Below are experts of layer 9 (counted from 0) of a mixture-of-experts language model. Rows are named router (the router's row for the expert), down (a neuron's output weights, with its number) and show model dimensions 0-191. Each number is 500 + 25 x the weight over its row's rms, rounded and kept within 0 to 999. Numbers have three digits each.
After each expert's rows: "raises" lists some tokens whose logits its average output raises strongly, later layers aside. This comes from a sample of Wikipedia text that the model never trained on.

# expert 18
router:501495508497503520494469531487505513521521441478519507518549536526466501515512506496545500513512524519528471497489512529530480487512486489507554529518495533504487540504522501486464578545505455521460517475480486548513459488477512501472463522482496485541482465564490468512476524464509520542478501511532473486463464488480469495546502480484504514464453464521510470519519526541475504480491538478522517471514492528507485479474471513472496479534508476451490529521487486506465474520494524496458515492507513493528503456515492504483482497527473497507513452498491461481467522543518516477
down1:496526517454470512491525491481449483519550517499526512520458510526493504512504465519497512473515479489519471467503501526488504473533495504455498484489522509528486575541503513497518533462504537461510544488496512509527571496484494529507485480459506452483479528466506469483504547484533509487499485503541522528489458507503470489488475512509483486516503522480497547474484460523512509488523517519488444522489493515501490523506494517472469520496531508511451500475499512539497478546471540502462504492443509452499452506489487532487518513494482537550443511522488515494503499502468481547
raises: "arma", "s===", "ever", "ß", "iest", "ygen"

# expert 0
router:531530503544511519441515477510511465485505523469485553505464524504496563492433519531474524516499504513546449464500521492545530464505490505428487539519490476522534512516523493473516483448506518521480489506494498469510454474474480511501505468507550482489508478474533473528498477509504512509500509525498471470505474520477520509482449478490472515546499463509547493522497535521503528475474513526521509470506481526474498467489487476536504488511480514508469467490522472517494513524516557478520503482503500462488476513518485514480506490551472523489551519487512475476537510500486527482
down4:550530493502477495520533490489481517460453480487489500514449529499474504509519513475479446512494502439511509511514477469495519461523495520487474497475460501471524496512517489459471475510424517537534525576500521491527513524525519540489503490502493521509521505481493496512562539486464487501481535502507480510529486449488499497461481515494477482460527468484477525450473512478459529474494481499492515512508522536501511506504507476502483503466502481508504522443478498500526486470504505519488471492489463479491498532502443511522518481520496542508542534515471480512475471458450469488
raises: "s===", "arma", "ally,", "ß", "ther", "ML"

# expert 4
router:527514529465480499473485467541480516484516523498474467499519520491488493474489479515468468512498516524521516500482531472509496484501489494462465518509481518516465540508523536472544532481467500519478514532507518481504486490507479529492500529530498470526470465482440475539507499439513512529506469503559522491493505513542455532479509485478472524485456539469510539527482533512499488512492524541509535500511482475527484519492515467490496488442528505516525533507495516504484462507547450492548483554530506479525490531535493444512496497469440510477508483527489534518461518496480508492
down1:533544488530542517480484508468534515530472531494504498523498475513514527479497502464481505533566511484509551511502523490503506479511446469505482515507438510492464494549497498534508559482508504502513473503539532490509524517481507496474518537512478516487482491507486485523471525455514465500480545526460493467463476543535493531511536505509506468524464501496521465517495537483511502476519452459493477472526505508496499524542464520494453468493499491467504521507523476510533522482520457520456536453538494489481476480521506477467497511527528536495510523534499509523480467536521505525
raises: " respectively.", " (to", " |", " (born", " ==", "\n\n"

# expert 21
router:529493508477512499450477524562504477525530530500503514522457535487482475518505530493507476494508516521501519480485440497522469534517472514528486487517480536511499543519537497468403478479435541529511508463504525471453461488502524508482472462505487481488486530484495513532528517522502468452487467507551513477468506512504493515486530470487492471490443508475530467522491497478503502547485525519504477498518539490520487456494498457476474558501489497505472519510496502515509503507535471482541488498510518517514519513505534520524467479554521501497492515507484528480532509505503486500
down3:521497498471496478479467514481526469481481523482521476510492511475486513510508500486479460515523566510488454482534503484484519497508501474511472525465487490514515471504564544528515494488514503502510531469495487479503491498499489472555547498461499502519548538505497486497530492481525492471577520531485488489498529456463478511510527476478496497517513491469522516481490467511502531523526527565474477506474497451509491500546526519521486513524503502491479495495478494520483485510517451504514491517555560517553483516528538476463470510504459521481514450432489486519537478481490501491
raises: " respectively.", " becoming", " as", "wards", " (to", " losing"

# expert 24
router:447494513467532512479486461480482477522434508497510489508541510491478532477536526500514496522502499519458514489474506477517551556540485479459467513488534527522514529535515501469463454498454507514447514563510519495456502495493513511483513477503493483504496482512524506496509502524512510468490542503506477477517483514543549488513495484530482488489504472483509463504483526471465492476510543526508526545530515481486506476480467490498488481426527480456482491473527557501501540520470508507461484472510517517534540482543500511476506479468501496490533463531480468504507485520496510499
down0:503502528514466477481492540469508520476516471496519496530486481524460515480519472479493500497487475490482514490526515493521541486475502493487464470492488515526562494518496472461511452485524505451502526503458486494487543499504526517522470489507508459524456502488506544528469473501504492511522484528549535478497501471525482529513526499512550481486513461536511512496499548510476531511483482465498496522501543493498504484529420468502483503501512435542538474468533478487500487529465477497504544500469468450471535499509477455526495503539489467472521536506504499552537486482499505494
raises: "ß", "s===", " career*", "arma", " (DST):", "ever"

# expert 1
router:506519482480496478470449528490497515519517537470520453507474481475537477501502542527508465518517492511533511498517506515522485487513493530454553512500495504505516515490522537469515484535533481512514495503525535469554479508481533514489494502527479484535486525497493481458487478528515496570477475521483501511489470522480473499477511512512506469530454503556516547483441419540461512467471522530497524480511455508513489492491449505504484502522460498496489522511510490510504522521544542494533465522501509513520467510504482508488511506523471510478552443489474495470454501517520491491
down3:482491473523491476497522456481488469525515521478523502488520525495490527477488507543518472483539500523529475515499502493470469502530522522541521471482487479481513501500471485481531536511518497536498473507480485531492492514494502501521524493513477466533517444524510498463505551493537484531498477482498503540522492533485473550499544488497548507506528562469483470539561504466472462532520518501536539506475454444484485508472485530515488424507498478510496496471513484539484492514519506524555513505524530516466487459501527477496476516478501437514498486511468457492483514503479485510
raises: " respectively.", " |", ".;", "ications", "arma", " (to"

# expert 7
router:512502530494491521482469483517473521516490526493515529507516493472522483483531474521546475515482511531450513481509473468479474522515487490520443496510527448496546467462526511467515483483541474508496503569517502462507447492497458516502581465489478490527492494481488510506537484501503520463488489516475504479493493506477479462490538480490497536527497540529469477510474500476451495501499491531509522528512521473484529497492528477535485479532559485489496478500516464511468512512528550480529476477517502483516502506517527525477476480535543504535446476506538463496510495504480448497
down1:509527540532495514494490521478497495491454477481535495494518505506493509458490502504503519516476459546486524510472534537536492478470480477525479504499520482488460503464501506507514492451539454467488521503493503513434514513467479470497473503532420479515490483493492490505524523513483497436481478469502539513442470502498536541504497489511448498501538461497509470499524519492464511513480488481466482516473445496521542481528474482504543497489486472469521506505504553481451482474522455495478495536513529502504516477521512512521479503459508554503483446503509482492499483480529510510
raises: " respectively.", " |", " of", " (to", " as", " also"

# expert 19
router:510512501462526533488492498534498512502521529489525462517522470484466472492539449509489485514509510537529532466474502482456551487485498473464504478481508526473462495532516523490493467460491499512522545506517469468510475474485512517517488552506471517512484541481532522522546502511465486472467492525557523472463484493497488523464540473490476473486512450473508468505550511481491515468497510528487457477519502477525489569494505441512467464498512496490454481520512547522502516511505512509521492465502530513522513513498483531508473489494489499479452499510513457529524497489489563494
down3:500496519532492473545512521482480496465457495501492493520541495548544535456520532521489537497479460523514477478494466489493466464547496487535489535488449493478452516498474506470496489511476475472500489527487537482520512492524518524479504492532460494497499489495524501482502458461479510467503505513500486489480506502474477546490480548478523504488519502450493433516489461541498482455487489506485531518469485502514489485493495484477504482488486468531500520507559516502496514514543454508519527527513486516455531507485486458510461538518530532484508521539500500529440472517496558519
raises: " respectively.", "ß", " becoming", " losing"

# expert 23
router:452515514512504508482471502537498508509506499553518513527504516487461469505519475511452504506502514509434480505497480480460521489511495493470497449518506502496500497495480468475516475548473467515530514486522459491561480482491514502491480537522481477502486532447535536531482500496507513509475486418467491527479491517484494490514457471510504533465525535466507472514520446477467522505497538511502481478489479520481488548478556486487485475455444501501509528531525533512466520506539547486521490524457542503511500479514470514494478496464455485487509484525503507483502512523476528495
down1:517494509501529489506472487496486516524483512488494491517493513497497533532449509464486469521465503454477522492470500522501467499479492508518521492490496530495473506471521536491529467460471518518541521515521499460488527537493493483506482451471513469475478534532499519484535503477489391477497513524494547488547511515470500469504524494475533489507524456498510521506509471518485499503494487472550446485477534459502495504529563473499510470504509535449517505506450452526478473463514499523478462536490460469499470521527484500495498511517535503528511511488466462533510516506510509512
raises: " respectively.", "s===", "ications", " ===", " becoming", "ally,"

# expert 25
router:497515442487496506466506499497507516471531528499504519524498528491462461516517525500521495529506529487508533490503536456522474496518493515522453532524495448519477494530514529500515464504560477498508506466505469457515473546480523503471506507499483488431480449518486494509511518531508528482479482523499508566473500531501460490474521493500508555487555460499487460512478458488501505494477518470506466488463547496539491521496490460481525464502484486486499500498499553509492546519539505507444479507472513524490484505571486501512523486463501522521475515475501504489518521520471528488
down3:503492502524521514513494544476510533486486506513498491531462518512501494508535541443538550481490522480493517495531476534499525469511525469566509528470524484500511476543459537489507492458484510498524494478501493507486523516521504502548472488483496481530467454489511504497498504568497488482544517505530494473471441485479517550510492538519505517490506503475488533513498477528549477535523511549515492458513519487522463486533486470506478465514522541479459509489521522528468550520484517477484538495511495545502496464502532482482505479506471446519508524524510509557525481505499485491
raises: " ==", " roles", "hn", " respectively.", "ß", "s==="

# expert 11
router:523513522493491516466484477536490542506517501474506541505489457489551498497492543506463488498511501529536472496493464579527541540528487464537520512524524539513522467489525461474521475491423464505505524477521513456476500493485510510498466514508482496516494474481540442514515474509513500535493506521480497524534495518493483432485519495489488529511526540471527473503500532478525514461485426517513482483517520466511490482492503515500494465514547509499483505511444487511531530523480491480488502469517522500514523510517478493487531486474479492470521443520475479502521509515498526496
down2:469515509501528512508513534530507536526504476531487518432518467494492550517490516478490445520484549446497502509532509528500504487467536510486477531499533508488471516483482519534540482506503496470473543485521489532492509519482494566501488501477479485507485473463517532509548524535534498511488500488478510518520489489506509511484485475498525467502544523466489435453503525506525478496532519526493518504529481490520491539479501478462509517535499510471533550496540507479545463527482494504497507525482499539474509462501535511497449514504508497536517531491566532463464486525496505471
raises: " respectively.", "icular", " |", " (to", " meant", " held"

# expert 27
router:517509507485496482488479506528515539509487542539492527508487509502545484491501462520530501509525514510482462486488505550534477525514496492496461541513453506523477521471517517468528475467521475515491472530493509486440485486490496501473483498521497497519564527516508489466534527511505516503503482518494485488476514511467465513540529475502497545478484479530536494522541550466468522463473507521501589540525516480506496484504536468498480548496481485514504515500540549530451533526479474509469467519480508517528522475528470482529568496476479517502516510512476525494494502511469474489
down0:533477470501531516494531510466532499475503499447506467482514475498491478492516504497442492519514504533489530516476513521499468491463540509511489543469497483473491528524513503488504495491478529486479496499489498539492472519539528505487529485487532538483497468499509456507549553499480486510538467471494485539534494495463505479535466464488483472520534523515490529468536556491509527534426479539491503506496516489500510490523507505547494497507485461524509505501512492489451491505522550480490523540487512478497516538487517489528553503502489499495510477546585491547500534533492486474
raises: " respectively.", " (to", " roles", " becoming", " as", "wards"

# expert 8
router:553516498468519521459480489458473520449514481474499477521548460489482544494494541519530522508538516490484532490512522567509492465495490502463493530486468536494500464523527525486526515473456498497529536507505486494488467506506518518488480470502496480505490517484458536528527502490522516516488479511545474541533501433495518503537507501497485478495544520496442476529532507526534526514500506508508524482437491483521491475474483504478457557507491495460536511496526531501482453498502448491543515471510496512536506488516484531528479477475538522521503528488499485493517501501499538495
down1:461529516517518507498522496450500515457497506500533511511484513508516489481459492505536515498511513459472501544531516477490500511482531518519494491529533522500499506455515519537512487541509454493526532472474559490475498489465499527476491506508503486472459448477507502523540527481472544466507499503510517477541489529493537481471492519513463513501493543472537513478511477468488478463522484569459511489480550472533475512539537516463487504534511513509492508493507529495484464494504506498457468508480508492536486525538463479543502503471527547447500447494535504497475506532471514483
raises: "ß", "h,", "hn", "ever", " career*"

# expert 2
router:457492496513506511521507500558501488509506453494506487507457486498524484487540461526528490513514520514475543476487452529513518448461497487465443495517527485524492521532528507487531498469498446516538474454504458491523477481479522523492483474500502484527487467488446528492543519528518508488496484519508473476560506525490498441471501485479479474491516561479532508508496490520468494540510474541505531477519513560486502495504466481476539467502524502522472523520540530518498461527536524496540477480484530515535511511527489513504501474470479498454515513525489496476471513514504496509
down2:503502531465521494501504510517501499494488475506498485476475506488514501498510498484529488501551471481506527470477528488492465481539468504481519476489501489542513495485497504476503525473440513490518551553508481440444529455532519485546518504540478499485494573473486519512545534526536555553464515486546474493482493498523577507465473522513487526542508511522503514475479524515515494480475513521486490533526484503509510512517465473522518502511490510509481492492505495520464516496534500507511482542495459535533476525480488540464478467503455489462511508501514460496506510499449484488
raises: "arma", "s===", "ally,", "ications", "ler", "ler,"

# expert 16
router:530510520531497511478470482487485487512510517480507537501523495486504475479510532449479491516490499531476527501499457481507465473516508470515491509503522534518497503511433505490508546505512448507436536478507494485478504484487522495499574486529521498530516473481544436497525488491508504451500458512538499531472503507466489546502520493486490537482505478470519509519483472478449486506470542474518482549507548479501493509488483548472505482518530487536467499479526483515523522514521531490508493470491540521512528501445494490490481484551466520486434522487559495493515504506483504492
down40:483459512501484497458552572489496521452499483482507527475501510507493485505482516439515467523521530484461482514533532491452481501509473534514505478524504516499484539495543520477504460507490518537514531503485527488493478536509525499493526451509482492483515468491511503494513493448540482522521498496476503489503483521513472519523537515516508473505532530524498466528550539486490470499548480465459531505499485496532548480452495524498502489509439504496473534471476489459491476509482469539518521561490517483504503507531467521518494545473524521500507518478514513466482498514501555466
raises: " respectively.", " roles", " career*", " role", " becoming"

# expert 3
router:457513527474521510506466528477480515510475538497517516514518488491461511501514520489484476479531523521479507483506500505439513478490481474532541489512516522494504537520524502525535470534496457525510494498490517484468496502510500507515533446481434489468487496483452511396505454530516474503480486525468499476526518517500467556499505516500487477488523515487503541503499499500510524497505512519510519464456459508505497472502532555536474475520522500523453530521520517482475484475491515486518481552510527490524498492549467522480504480497474515479504483513494481489541509516546436477
down1:563507529521507536473442472526512504461515529495507552520505532462514508504503496519524557484472474495493520472464530500508505529476504485485508507489502520434478547479484485476483515500501527522495479517516510489467515519506475562526447497504469508535519532517514482520485489553499514563520457487518511484509507510537518486557521481534525491478520483517481492530489510499520523511498523505467548485503523528472519494477537441516481468511495525518489463483520528480513490480477551533480469484534502503462499480513515476487500506496519482443513484510495479484520558490501523516
raises: "\n", "\n\n", "\n ", "s===", "}", " by:"